config.toml
n_experts = 96
experts_per_token = 8
d_expert = 64
d_shared_expert = 128
router_score = "softmax"
normalize_top_k = true
lr_router = 0.000415
norm = "rmsnorm"
optimizer = "adamw"
max_grad_norm = 1.0
max_seq_len = 1024
train_tokens = 1212000000
max_steps = 8369
dataset = "wikipedia_en"
Below are experts of layer 4 (counted from 0) of a mixture-of-experts language model. Rows are named router (the router's row for the expert), gate (a neuron's input weights, with its number), up (a neuron's input weights, with its number), down (a neuron's output weights, with its number) and show model dimensions 56-111. Each number is 500 + 25 x the weight over its row's rms, rounded and kept within 0 to 999. Numbers have three digits each.
Before each expert's rows: "mostly gets" lists some tokens that are sent to it at least half of the time; "comes before" lists some tokens at least twice as common just after its tokens as in all text. This comes from a sample of Wikipedia text that the model never trained on. Tokens count by the router's weight.

# expert 40
mostly gets: " not", " than", "ally", " still", " or", " often"
comes before: " the", " a", " his", " its", " their", " her"
router:474469525516460469475490474515500505497525541492472516474487524502508511549498442500512513465524522472477491478504529472501469492516524486479550491487502508508493533512
gate0:471481534488443508438515489507487521508493511501481508467486509495539503485464499531547542479482533497509504506497511502536497486489494495477474498467468498493528501484
up0:503486496519521491504516528540475541481497511505473473503545546495512486444441484497478497530501552533482498500494491465450496513441493493475536452520540499483471520503
down0:485513531497536501493477478528486507543494519487475454478524509487515521512487533508502501475469535474529501523476524504513517508478510481479521517468507506498529526505
gate1:463515524480482514487510492490487507478496496490512523541506509525486501512532507470482492531489515503503498490506495491507491514492516423458494493485488478498456492525
up1:477492473472485509481487488465488459496453499509554497543542487524490452522519548528493505545469503512460541489475479528485506516489499459558509498430491512469491514489
down1:480483507500513494483445535508517485477494537507536502469497500473538504515468458510449474520475514544493504505546506465489518523513505546510473448520480489533515489532
gate2:460504495555486483539478487527456524501498535506506518483483533466507490459487555500525537497470479524495504482493515518523507544471480482455519508459515538491505533515
up2:519486495450545505534524535474533500506508458455485512512444490510512515523524474487508462548518535522525503531499531489492472469490494548547480450507475500508509509456
down2:515515531509523480501495509446529489523506490466446490470511489489506503499452451469460483472504534534527516493506491526463498494515473506475534475498439490517480537507
gate3:494534465490475506486511531487517494511514508495469512501580499470521500494499509494507510492483564497499470491498521506506491514483509527508510492490523523530523490490
up3:493483536531502459484504484540473518456479503490492506465426521531465489481509472487491487456495459517483522510534505488517505522507493486474471509537487473497497535529
down3:470498498488454473529491510469493521493486492519526573506513516505538522463531441452505464482523494472504522494534509459483439460502481490506512523488477461502514438535
gate4:540471517469533529506481509542475542488484485512447494507487487526539494497446534529495536513482476505516516500494532514521500483489510530453508466483515491464466542516
up4:545468488511535531517474516506473494513497449524467485518504511500538507510431515542499533524463517475507521479480520522499533482486494537484490518454525527474457493499
down4:524503494538502537514542520522494498463519495467529474550472469474531494521494538486555508516522497502508487504516463497545471521518462517520489468526547569490489524486

# expert 74
mostly gets: " had", " wrote", " gave", " took", " said", " won"
comes before: " the", " a", " that", " to", " his", "ed"
router:450479522506486500475495504524503511444501525486496504515491525498472528500507453465494491503489515499488506495507554458501498525500504477460538473499505445520474543558
gate0:480501491501532493498481514499499504536507465464505454524509555518482522530491464495459518560491529486489501461481491492469490483486517506478492500466481477552505488526
up0:458485477518501478514506510492506497524496472532487501505531522513520522504467485447515474523492488481492500453455487503464496442519483496515503503495481477534535499537
down0:521526512493517513519534494513485503478508445536472470520482507480570556508505462478484506559472498529496532504516513519522529494466515568469507470520503462502510453497
gate1:539499483508530517495512521514520472498504470436477532493487523515462494499520510531554475476482486511533506530512475520512487465530520472501530515505509516550491509502
up1:564493485505518515488463533496522460522476504474506531519480524496485471469475504528541489504451496508541505505489447533500513495483496457508468519498501550503477504497
down1:474490492496514510462481503488470485508474504530525481494477529512461525486494537489474526467463504562527524443474502500488510486467486447509485488492511491441551489459
gate2:427483533489496507478541483526492527473524473491506485518515524539512533490487516473520497483555510529488494479580504482487520483545527474486533529515517527513530475521
up2:469466523462512504492512544511482483497507491505511487513562487533526545492450531501502490506546507540496542497541526520462521489506521506474500503447495537486533484506
down2:502485464482499481539480502434514513484503467485519478488500506476522524556515498503454526503502485456528518505504516475489500488492519495517461510565488472497496487513
gate3:494526483519507496488502476549560494504471504530516529484470500493524521490455524466472512481530509477496490437481490505537458476495471507463516544530530497479527517539
up3:512495507537462479483539467489494492486541493488440530465525511533479514553513503522503459473509527493500495537537521473522486514561543517492541483526510498527500511495
down3:525531523466513462474464516519493545545468505479515495503492535556514495496548522490522545490482461505480508503515479536518478511478480518492452474493523483483520494530
gate4:512506478502511497518516502522488476516473547517526496500485492459488460477522536498470545503500484530447497514473488480467515502496507529533483497508462509472477540501
up4:505494530468511479514513494517465494511572530428469520468546502515508487504485516503471483487501524517515528521514546495518510528462502426470483513495521473518523493465
down4:512505476517465487570536466525488533481511526521487565440523531525478497505496487533505462479489473512506517510543504473475515493509505508517507506491535505458508494506

# expert 24
mostly gets: "shire", ")", " Representatives", "American", " County", " Carolina"
comes before: " |", ",", "\n", ".", ")", " ("
router:493483532493494504494533485523520489456508523510481514465484543476480559503532474465480459477534508483520480472507505481505453551516539502470517503536476472503514504517
gate0:502494493475470555499529470422534527495511495447538498501480489496484509466474524472493495473480453529463500457498472521477518508509489471488461527474491514506478507483
up0:476496553481541501479484501558492500481509498497486500516520498505493541497510478541534529507523547488526493554484516478545463501501532480490538517481517449506508505519
down0:521477557549473446461493494516513487514486477522510565507484550501518518476522479514505492522512491528514490459508490482506496518498463505476489505515495474476523531503
gate1:491481485514493528436490485465507495477494465521514458525475495474519525497503497490482492526481479530501504502492495478455480526478486443479509456469493513493505515513
up1:508500460487446505439470516448524475458470477501512477508456495500536531528521501490498495516487461513519505481514496491471498512517509479472522479491471508471520483467
down1:494481485477459484466424510512500465457498495500506503547549516516513552506504493527501526514512516472486534498504571512525505500514510458510494505491476518460477512512
gate2:504478516460536539447521526484515464563510439539518477461493486416490530494469486570472512497482492482459545447504500548508465446506525514491510502487461531496500470502
up2:550534559476484526516514547473485537504489441499481485487506518495535544514531520514477496491493477534534557497494520480498425492478505554509509516522502565484499487499
down2:472561541500522457439535512503488494508462469516478490533532522497486492484462482481472501535478519486540516493541493520532513427475486515506500529496500507535548484511
gate3:484470459510494506442554478511523491486536491441470529498471521523511524567497453521497496513543486481514458526494537524477443471534512474499513466513493533505488528509
up3:524498467465521536469480501483479453485488475471520486516486514489530529512508496505500522502500443501517502518468483512460493517527539524491492504491500534469517472468
down3:484494487470480509516533481486513515536539526503523511496541474515514464489480506476539481525543513520488486518484519517472487485453490491489476490438507516479501529525
gate4:519492437469523507482511512477475482521484489505470538495497482518496516489530468505499488554456481526506494495502493493483542508540551505499509530456510531509534501502
up4:518485562500519488449538464475479465491499467493484494542504481486513493508515500518542521554498451536491515462516517538454519520479481507460518486496478504517520493510
down4:480481556493529492513469507549452473492472489480501524485466499500498489519484530480467500446498540481510492478523489534481481495535500499502476482504525487496539480474

# expert 59
mostly gets: " States", " Germany", " Italy", " China", " Spain", " Scotland"
comes before: " and", "\n", "  ", " were", " are", " which"
router:471480527526482495491569475511529487487518520477492517488488522519459502515503463453475459455527512494467498497543518476506450523513527523490549464538480474516480510516
gate0:504532494497521499482492516470489488492508505496512493439524470501540471494532519533498498522524478506534530508500498507517492461472478488515490554482532500476495507456
up0:506460510482489515482515517530513531474521484514515529526501531499507525514501470441524533486460514516498467499529518535509541506559509503537489489482524504534520499512
down0:449492502526493506498563464518515533540483466498485505489531537504499489486478493482496494471532475496492518498499474524515468514503533524486505428550482493477451486457
gate1:467519507492485474493512497532527488499465548497510502494524493541471459461468506458484497485525476486507476477549531506520486466515482502513481513527482513483488503512
up1:475522475492507486510490479532537507525457511520520504527505490537476487460465496479526511476487480495534446489530496499516518483517483504514461503501463537488527471495
down1:482476502500499497491466527517491469513456506482541463474533524467487509519530504485538523505494493517473565509502480508507479488470527514502480495490499516522541506505
gate2:447545515522480565486516498462466503511510500481476522475551482526496498500495513521457455505545496475478510560464498526489534486476493473509496500479496474501513481484
up2:510503500485509505462535455507587523508509499499435487493503494524486507488505503494512457502533493493498474497504493544473521515496498511416486494506537486541523521550
down2:486503503502501494489517498522494492534498496514524534490536497514512531458529492511502510535519477490497470550486474515510503476502529542518470471524524504509478500504
gate3:480434499493528500480540479497527493501477507544503497517495512494520533519553489501523480502501522444523484495485481474542488502504507429490492528516506530545493512516
up3:491527509520449489469468470540492539465528511506458514481490526498514522536493488478494512514506519502480463531495539517505493504520527505500529503470501458520509533526
down3:510524485510533494468472544473564495541493477468509473500519512505497485474440506500500539526477503495512516504479458494502508492528492480500492513527467510517488495483
gate4:468511472514451477483517467480513538516504528510529522501505498480516477541470490526494430569464503466464569466506478493495486486515513496554484507485493504495481499499
up4:487425536505519495493474522534470450475455483488486479479505513506508521478538535491508543482556508491527489532489514500541486537533492483447521485483488479513528516513
down4:473455492493487533483509491534484461525482503493509541492565500530502546519466516511505516507505506500500482494453510498506507479465498498471476495479519540483518479491

# expert 50
mostly gets: "″", " exp", " Goals", " %", " Preceded", " daughter"
comes before: " |", "\n", "|", ";", " 0", "-"
router:495471543522495505492547493523511519467499512510465509494477514485494519503511478476491440497545530470497501499508527458561459529512532495464525507529480476516476512511
gate0:497496542535520523462553472536471509492512506447506511460483538481518525507539468482463475459519517494484465485508485500523449515487513515501561495503512520504493508497
up0:516519539509554545523502509492477482533487495478531478489514487468526475482521519522468513492538493509491498493459455499503494492455494532524474532487531533473527472471
down0:469485492481448508498493497486465514529514519519491538499517467520510492450516494511474466520528491502493471490482489492479469509496528496496523502457520501514474487508
gate1:462501506468507504485509502502493526475522487509496512548505504500518482516488479482483468511503545484461519482584484498514525486545477524492512512492468459523499519511
up1:473506518482502493487511458502517502496497558509518486467481539514472465522530545522484487467525533474501470540484543495489478545462506455490525466523508492491517510508
down1:476492457491470506484501504462514480503538453509497573520531535523503525462486477449473516481523497468525491496495476493514506466577478488497481515495474483540553484458
gate2:496483536517496499524475465510462492497481484497451487478530464481521503500514518528484480521473517482489498500466486484546505505497489512544499543484496515478495514481
up2:488519497564498486553492474525535519490493515482490526508475491497508505498486490513493537458488497529484481517502522490518521537536550509545506543493501518502504512539
down2:496513531447494475527483468503505431523537466549478489503518499487506563480520492507517513467517504414512508510508447535476495545495515538560521477487531480482491503520
gate3:475512522507528518465530509511513487521496524506506487511456547531480507503560507473562496480487524492514485496493503480512477497523483471480529520565478486515517521494
up3:486474469526456465487473475525497553460545501507454510479531474506496513530469475478463483474517484494484519502535515499478481489508556481512504466458498471499486512528
down3:573507518490525440507519487501505483567501484464518492516506487508555491503488515534502532470469509484484544469477511497466497463478482514491509455454502509487487489495
gate4:510451489477494516511501546488498507504496509502481464451518465430497501553577528481535470478441516514520510463522499509517493493528495482554495508495532501489480465496
up4:478548501566476443500494434539518539533476539511485567495491525539482506479456483503443487495524506506461520516543503504476503476505498475453532477499468462525495545509
down4:511519558506521467480464519459519528504511492515491519510517473460499472516492518513484508486488488537528557489508526520491494497472500500494504482499479508503501494489

# expert 12
mostly gets: " Jr", " III", " Massachusetts", "DC", " Pennsylvania", "shire"
comes before: "\n\n", "\n", ",", ".", " The", " ("
router:461474517508491497500490493507498527479514510505454497517460564514496519498509483446485498475503548493502471512498510469517491552531512466474529502497495450512471504544
gate0:496496467501507461450526498531503492508520534452496509475490516494513550535513459511465499502500511495491483490485488486490513509495457489442514494540501473518500518515
up0:474478535524470501520510485525518539484497465522479515482478474546481440515467487487526500537540500501474506529539502471544462451471542510553534485504516511498527509501
down0:492479518487481516546489484498541469541547526519461488507499573490495469523521493499491539500497514486450474519477490479491476508473534539539498490474472568492526421516
gate1:523422482482519506493505512493543504487529481533457487470539487531532495518477498466509483511493523522526544492532525493467467494470507472460479525520536479510512563508
up1:560456465473512541452535506473541500522499498455468497507555477513520493504523495466527488500497554494517517477493468489477474540495474514486486554527533477542515544493
down1:465513483465460500517507523508481464505516448492527571498496496493520482528499493492478521528471497516468472456533521517512521558480455534491532520490530522479536505508
gate2:487494501526498481495496491498510496535483488492535536514465456461518472472530508460473496493499525503509497483469488506475503497478485508517545560488523531516592496519
up2:506513471513525496481526468505483474539485522516460511474500554531482489478502482475498471509501501496492532427493533513508493470451457539485529453512502473495497473476
down2:499536494531485451506470473456504546495514534540475509570485483504549503489536497448502475480523480497497532499475503482493497476517517535525476475526497505487521484508
gate3:467494533511504488501486495484507465515491465536455473522495512533516562478511490467522486501462481495487416553460485473500509484504520521500486512510504520501553506450
up3:565485473516513475499510517498515486528415497451468529488528480509491458513524513523527505475520442458541445487462502523521492564499472496479481523507456493498547502503
down3:446537522522500504504520504565528542521527471509505478468493497510494499485494533504452526504509462492505520488467538491486481541453520491484487497500512536527544501518
gate4:474501520446456480500488540480482520450470464519508462496515514538554517475469491496461500498488523534490474515477505506517518487468494453499527487456516518474471491510
up4:487488494489529543490481525497480522432479506548475478513498528508476537500561483451494540494495510493489478484493530497457510486518473468452518462513485490474484504535
down4:528472519511524495505488494480479479504489496512471569567473507475533505507488514523514445486497485493513477484532443491519519489522518455516522527491528466497480537487

# expert 94
mostly gets: " between", " against", " during", " along", " within", " During"
comes before: " the", " a", " his", " this", " their", " an"
router:472475536504485480485519495530500498481534516488507537493462511481500509516530483480489498493505516516486494498542534462558503534513538472514527510504486474515498538517
gate0:514489488507498516525479505478502504495483537540535523528506492468503500447469519522492533492493483533502500529495496509507496508486437517527446479543489505481505478434
up0:466459451467521463510513507522451489500520486480509519506534505486521485508524497520481481456499528516456530524563479458520500511514492502522514499563421452488538496475
down0:533535470494471511534497500520487446494518511501548500529461510502506494546515504501497507501459524483481493493469501488495543531445492546506500439475497492465503479510
gate1:472515533501508533539535515470493488502487518464491464474510552490461492478508479492476511523498445533488532541514529509507479516485495483503526487477497487532467521487
up1:486488524464515526529493541494467446498522477439504482507484528486490490483467512502494507528497472536530523533486493514512509516464483521510502460464484473531489490478
down1:474493515476490552490516449461495481524500543519503521520496524505505475488471514531471519495496485473476510480494458488513496486494489487523515467491471479520546466493
gate2:481516512536474525482485524482527497525488498476521475472484542478511507493505533483461537501472511527489511492487503501493530517525496473498523471512474497514528520474
up2:517461533537483532484503532463507496505535478506526484461471513479504500538553525497507509488487488514475522511514517494511493531473523505506526449464496477480529546504
down2:438514539537470513555512490498522509532487548463529478491503535483497485525505544480471488476468514499455496497460504446567525513533469486496540489515524514453504534501
gate3:499536458497433509476499474475497527534469498527508550527486469541505470512534447526525506502504509469445513474540496478508514476524511518494516427489480456485514548530
up3:496479556537489479494506478518466513464529514496488463496494552505481525521490496487463496494479513484516464533486504490507487501492476505482502511512473512479477465503
down3:483501510500482463492509495486517475544493509506507475482515549497507449525511490524507502514512525463510493471489462461522509505513507499481480571535540446502487491482
gate4:485496465515445515469499488528552508496481494531496516523484486509528479545500459479498487502548490502504512487505462482491488491503497476473488536555493501494534472498
up4:515514492484495520500488517517499474534499508518528499500521488454530447484504514532522517532511504531508538471503487527509548510465430479517483503474533522457511511473
down4:470524537478485515468490472532489472503515518553527498495487509487455514494473464478461454466528511479505488465495459470530487471480518511525502488515471511519498446461

# expert 51
mostly gets: "ō", " Kim", " Lee", " Chen", "ao", " Tai"
comes before: "-", "\n", "  ", " 0", " 1", " 2"
router:481462539504500495478527438531507514467491530496467491501480506521464513489535455478482497477540534463506513489533546493506477520486504490456538502515494461525484532524
gate0:500508513499501523478552494431497518511530552491492467517486511554481475466516497459451500554530506516487481463471473459516498500487501534466522517469457505533499534503
up0:498518520502482500531476481547514471516484485507484552488490528471521505516467473537534485471495504483485500547491548519508522506520519437508496499522515472513483497536
down0:472534496468494500511493509503532484524539509512483504477509566490499502490484546497494466479442525505521532520490506516497524494483520487510531479498529521491489535544
gate1:489490547516517471490480513474486477510493512494506495487470482491496493488473546499533436489460496469493519491479559504471508532532516512480479526520506515505464482489
up1:501490536465549501485480507502459462507450474504495488470498445468489492450517518496496461492473497490521527466467522523451512535496489546508462538479532508463493491478
down1:482480511470540504485466474536471450477475517520477515522489498478507544545483535466491541456511494522542490545456494529538487522536509521468449490507503499513513491502
gate2:493508509494534492518482506506492484524483565498466500502463531498500503563474416438545479510518489491515477531514509522527488494531494538466505469515471477480518450528
up2:501495517532464520463516512490519525481538462491504504455511530476500508469494550534480524500494520522468487481480515490504461533525530451508526506503499515524487534525
down2:500452484510509502499528498513552527459509517462488520488539499502505466525509470459473524490500522486501517473502494507562534491504486511516521516491507474480577483484
gate3:489505493524508486485515489512547518504549482469515511520502482483506508501500501472469505510453485472502498492546526484487462567506478469474519522500513471475470477515
up3:463483508494473499482501507509484543480516535497479525464472522534508491496517459475499511457548528537474485525480527494515513492539550509464494456509466490539543487525
down3:504484492512533500512507484493563518467503501501489494480512512494524491485517512491526504483477488524499479493474475487485479505515503530487508530448501496474493524556
gate4:480514497529499535550529505512515526486493517456458495470504508533505523495482474486496500508526558495495474465488476502491514492507474552510530536468523520500490498533
up4:507483507468481481453460485475506504522539502527521528508458514494481482542510519475477502478500423498495507545486528476518496482519523462462481461537453470518506516472
down4:561494496533514470500489458528523488449479467545492516509518481470483502522461468476496497500505529465497557507489515499514522501475476457551504492498514498485519538514

# expert 6
mostly gets: " 2020", " 2008", " 2015", " 2012", " 2016", " 2014"
comes before: "–", ")", " |", ",", ":", " –"
router:478471480502475470490555449513515535478506529494509528485484524516495504535492452491508486500512541497496491494536498479543500528520540495487516495518476497520475507521
gate0:471462483478501487522546495502474521524461543514453530471465536449483520472554432458484472499542501464560490529513464469519467461480479482520511531519498461485521488511
up0:499460481490482485525506539470464500505496518506472484470475506490496512549502501454507491515501528484521529534491481499528497486446510504527441469490510485467507477476
down0:482521489474463487534506476447497472516466540487492516492493549495497491497576492493448501521542487515540514510500496457470503508471502537515524514549455483511544523539
gate1:520421516500481523506497518494502526522472464464528472538533516482552506510515476476564503502467501512545550512483492496537489511516512513551433499495477522489455499460
up1:532524531497543525455467525473503463518515470516503486518524510485512474509533565543489520502496486526513497487471514558476491495526520460475508506498499500498514537488
down1:489494492486523478498482527522510508492566533500479462549531468474476524519480468507525459502531561470503533508486491496491495480483498515507511509499511476481442497464
gate2:509461469497479483461499439515500477505485481481491535492529511499482497499456528513522530484516444479488501505498520473496474534488522536481492520501528514497535481495
up2:569455472499535484452529434508498446487482483464486477500511504490524495505505504583540512495514443496476462518503512510469497528477539523499498543515499534508520502509
down2:480505493551507468542524502481485490466488486482491487485494500517498495538472508533509527526496535478521446496524537497520524530467497510482517508480519500507537513576
gate3:533550489518511530482531470488530504492466482494486522532538498524506490491568507533491492503462497469506485494481490559473483529455473530481500454462522546471576500495
up3:488495476505533483499483432513528479509510512491471502514528457474497520481474506490514514502508483549522493500494476494460536504497495553491504513523460487516495471517
down3:526503530519460472459521512465526494515502472505491539460527519524494493476517514533489524538501516503472456492519528503507495479487483494508514558496490464533482486495
gate4:506530526512514525517483494493517498493490521482497492523526498522476489501520454505481491487480501469441510482506524519496496523452481449484501516458515449474435530518
up4:510522484522490488547475526477511492498468498488505486508548488509494468503479439516498485501507495485466510439516506512478510529447466460479496485455529512467434548495
down4:526482535503478448485467564490493467525458541483529490547499483481527479528526518545554543489479509529489509516487481503498507516503468501457491465501508524484499527495

# expert 61
mostly gets: " won", " made", " had", " said", " began", " received"
comes before: " the", " a", " to", " by", " in", " his"
router:466483528500471500463520485527495523458531523473450508501467512492475533521518471475498481491542527484512480488533539473511491492522530474486524510512508477518483509544
gate0:490480466524450470480479467524492544502530488454497537509530501505509492461492547475452498468532514531460505498498482533542537462542535490522466502490495489481532484507
up0:537500503497530514510531506493517471474489516509490483506496532490478510497474455489566488489493525483524472501511479479491454513473499518468525490523473498553463539475
down0:509522484492467490513509468511484490504490518535492523491479506529505503506480458489508499514496502522515475501496450508496455481483529497490527490512487473525459445514
gate1:531503466500452499507493506467474451487531475479464530488520458472552503451480426531437484461504504485466471490467471517474499497505505501500485464506509494465443519495
up1:519521501543526523562470518474527513480465486546517476481498529490515501448482501510514506474494509490501476493523471488515502522468499480488500503477524539523514469468
down1:485490460512477446523496492514497517484512543512513542496510473488515481480520453538501488523526535471441526526535487468467533461493526501541561495520482485476561525490
gate2:532467459534505543503524490482469498456497527513490499525484523461484525509527530494527517537494456498538515558486471513490536491497526495478495531531542474460515492488
up2:498512536474508488484473527471448493519457494522493506475519482541499397524499481505501486534462465465509509487456503525502497522536485519534465473494442511523489481470
down2:520503467504546506490489505498511544504521533494497513498541517468532505466467520491552434502523537480464463501501535479504459452461521469512522542486486513533457516448
gate3:438497469527477435513523479560503522480489471553498553533471505530513510533534526510435473514510470506445477495513519529503488501489492491443517507481489505500474490502
up3:478482510479499528535506480496529522466539468545466499542460506477510489500497476490493445490530444516527477495543492505458524460489547492453507518492549528474447495515
down3:486544479516495461514483503526487493484526527540517544483470489503540501516514477480478522482519491506421530454519523529493528523494452481451509538447504520448471494485
gate4:567509488459494471518464506508475493475468468492491481489508538509516519503484503466440532507522507490480468528527494530478492525527526513559481456496533500521499489480
up4:471541501530548522503513467543511566529497569508488518468450497518500500503516494483504479500533511479497495473515474471524462476455464524427514532507434528481465501556
down4:440514559501495490412508501524494490518534480530527483448511514518487490486485501501488523433502490477521520474538548470491511497512490496477476521505515491509518476487

# expert 81
mostly gets: " ;", " ENG", ";", " Animalia", " ,", "\n   "
comes before: "\n", "-", "  ", " -", " 18", " —"
router:485450525527485484498517493537500509456507505491498501460458506520456518518514493500482482503526498488471477486533528460529449490535509480471536482521493485507487525536
gate0:512505521503532501511537495475477501482516512496499500477515511474462506511500471482463524514535534490505489522466458463510516472507512472509495527524484452503473512525
up0:473566515521488501503480535490500534500495519500543460481490524492498483489565508503497508504537569496458452463506492473551472484511495505539508547529506475484462463546
down0:481536467497478489523471514475463568516492545499558507511497482496474519436529492528512483521495520494482506487518476514471494512503493535512510497508501486432500508497
gate1:481481508467479509488474530493499534457506478565475485486497486516504502507489458484460513538535487495520491451500524479499516445559507464498513497498485493495502495510
up1:486498479498464477487484480535483487455502520508477504456514440515520486529475435487474515502550448493520487442526481473494509451526470486480483479480513469494491500540
down1:494522506474457479532532534493495515487449514466500473469510498521480478486532478507485519498467536522473531526503475509530498568457525507535472557538480539496501522542
gate2:575481473491476508512486499452482481536489495563522511530513509506478514498481489526497486510505497445476497489530495556505486482515513462513521501468485539503484476499
up2:477488460467552478486510460490517499496511506494510521529531510486461504536509488516511511522511513466547543455526470485496506517552532491500518520540484465511503512499
down2:476496470501545524515536480492513495515481526462499476523511509523478498507470532476485498499474507504494485502516516514517498465530460452480480493531493517514497513486
gate3:530487484506511470497520498513538496463496474511511505514505487493521525473510518498469510476500507539486523455559473478542470482515473467425570484510495516502481510538
up3:491534482475504523490458520508471507516470519482475501493522507470471476503506522519512509518495494465488495528448515546493552511505507509569434525475524495469490489490
down3:526487509481527531530474505522512470526482538557490489470469499492506495501488517455470467462501484558477491510498524503464470539490527506503491509500522462506490514507
gate4:483501504517528462492468504492473435490470503522502481519496543494499498500528455510519505523539471481435476549459519534437529475525497500502480502495481498508518494503
up4:505497503489531486487456543467467450520472482516514495500473520490500482506515466506511514496503460515448492521446475552436520496509473512501451497494508537475490481497
down4:525505499500509507472474500511433520546476519516548482487524519524495488512481547507465489499487500508523532528521476490499514441471445530456533487493510497503510491515

# expert 23
mostly gets: " album", " band", " company", " city", " government", " village"
comes before: "s", ",", ".", " of", " and", " in"
router:511477488523493479496516507528549530466510513501454509511503503507482519534505472446513491458509519488519476517530518477504475486492503463497511497564462484536485513521
gate0:521490503485506473543518456509527508483525527490472478496523479468533511462426494524501487507505528489504506518506510501475484440497496473510494522504470481451526517519
up0:540504490456505505516509469507520499469493532502470478509561454532531486443446505497495521526475504510486504521500481494513502457499481470495477511509481478484500492532
down0:536489485499510523549523486484494510545508486473554500524505461500494515513519501485514492530485501496494484522451573476519521514525508534507502486493527481490550543476
gate1:527518501488493491555518517537536478455471544480475495503493517514472474508531500520527482496505502500505489529503487512545529570512495506508493472493500497504436478463
up1:524556500486520508544492544506522494509467529464500473497496484516509486512512510541560513515461513502496465511495483524506531529510461552525486492512507493481473476471
down1:516513499488490487488544474491496484509449488464552526552473497535532456496494513456525507491481511501500550511532477497515496524557498498493513530512491476513528475537
gate2:469501512503499463460512496529503543513497509490486504428479498482522490480462515476475510462513506446525524458526502504498489486506472513510460525512465497502476445464
up2:476478531531486470527467488524470434486499511475523518530504508492494496528514509501512491502517518534510493500446509500505508532505547466485535484508487510509517559515
down2:471467504503457464496510541472522498479504489511484500526497461512519479493523516476526542520544488534497515494532533498472514507493490494509514496490486487527537518547
gate3:501502479544495475506532508528501486462481508508545500518505515523500513513466548493474533449519523506505470473506513527479531499479498516480532479519517495534521522501
up3:539525492513505486532509504529481480476464481510522496520517475517518464476515572477485518478506503497463493505536487538524535467464474524508506507475514505515521472486
down3:567499479523523477459530528498494455502504472512503494479507520497499494547516531478454500487501512525452542504500463523502557477480529506482505516505520473484476519451
gate4:530518478487511497488521534514493503533508441467527492493515484467542518480521480475480459518493517498511484491516497478481458543527516431516506478485483557490495451503
up4:489514481499462513477498486480524504496513497536493480512517497486537497468468498449515494491501494497452528505489494450500575475494515557480503505540475497493511496530
down4:510486518542503488484486497475498541481567494488486535505541510480506494521508508500547502470535482506476484510515532493492485500480499506514517551487537476501504528457

# expert 52
mostly gets: " was", " were", " are", " is", " be", " had"
comes before: " a", " the", " be", " to", " not", " been"
router:482467523494466466477504476515532534491535558497471523482485514491496516526501495454485489485487553491523480484491533478543476514521495484485515512502497474530491513524
gate0:505519527522420508511511474494559502486537504465517465442454497517466493522532522509519458473516490500483460516502534504477486570495497491506510540540471496521486493504
up0:481480460496558469511498486504447510482463502532498531543506559514497528502474456482493516525488512503503488485521488471509504453500524503485506465468551505486493506484
down0:486507481533492521517504438534496531541480535549487500509488514439500474513483481485529498489516492505507507490568493481494501474496492503501488511542518516475525476493
gate1:488521481510500515532475541557527487505470503519483543520519487481493490484458512493498462489516496490482513484503486486476495485518477501508493473504491481539478486486
up1:469467522524501474450500469466470497474515483494496474470467519517478512492534478465486518517496510507522493534523502531518491504501555476495526509481561498519525530500
down1:456490506546498468499476491499509498522551509449488508534457520475485516515530518538513504493473504521483485504539464520537532480530464505490493541462516482506519498482
gate2:497483449497482494499505491514462507515518482482505480454508514505474510471493486514453437441481490504491478517497495524471510523508532512489497494500544452499488516479
up2:479520505489487473487517453518487526484472559496479507505512534543468501500525505417497551488486469520479487471495503500532474515529472476485492498508510499572501496496
down2:499471508538497502525489487481523477460488514506514519515467462482535521504525469494502505507543527498469506534545461475517473463478495496504520490498494496475524520484
gate3:517547538489523538549476512504529496511505520507508462499504490501536503464556528471508488475462485461530475483526520503436493535476482490493511539499542518468519459509
up3:505531517457465502509526495516459520512481571528498495548498537495540463495520547499495485514494496542488529489539489491492505505469492498515507487469541489491531509509
down3:539494475515550510477498507518511500525484514461500484469532430521473478540517474526471515527462481535516490499511507479480510527480555545504469496494475504522448498549
gate4:492512477515498488510511499512494542535473459511494494509499527528540510532471508502490535497495510515504471507491497450526513491469489452549504492493525499493539508503
up4:459485538509484479484509468515471522484568504521471535517475517464480499533523512501491454509521548483468520504502485478510500446511516530467504494538543466519537541515
down4:516522523500489491501514490519538520461515551484433495528486497494491500507543487507529511490449480469477486491514502472531483536479540514509535420519517487448477515488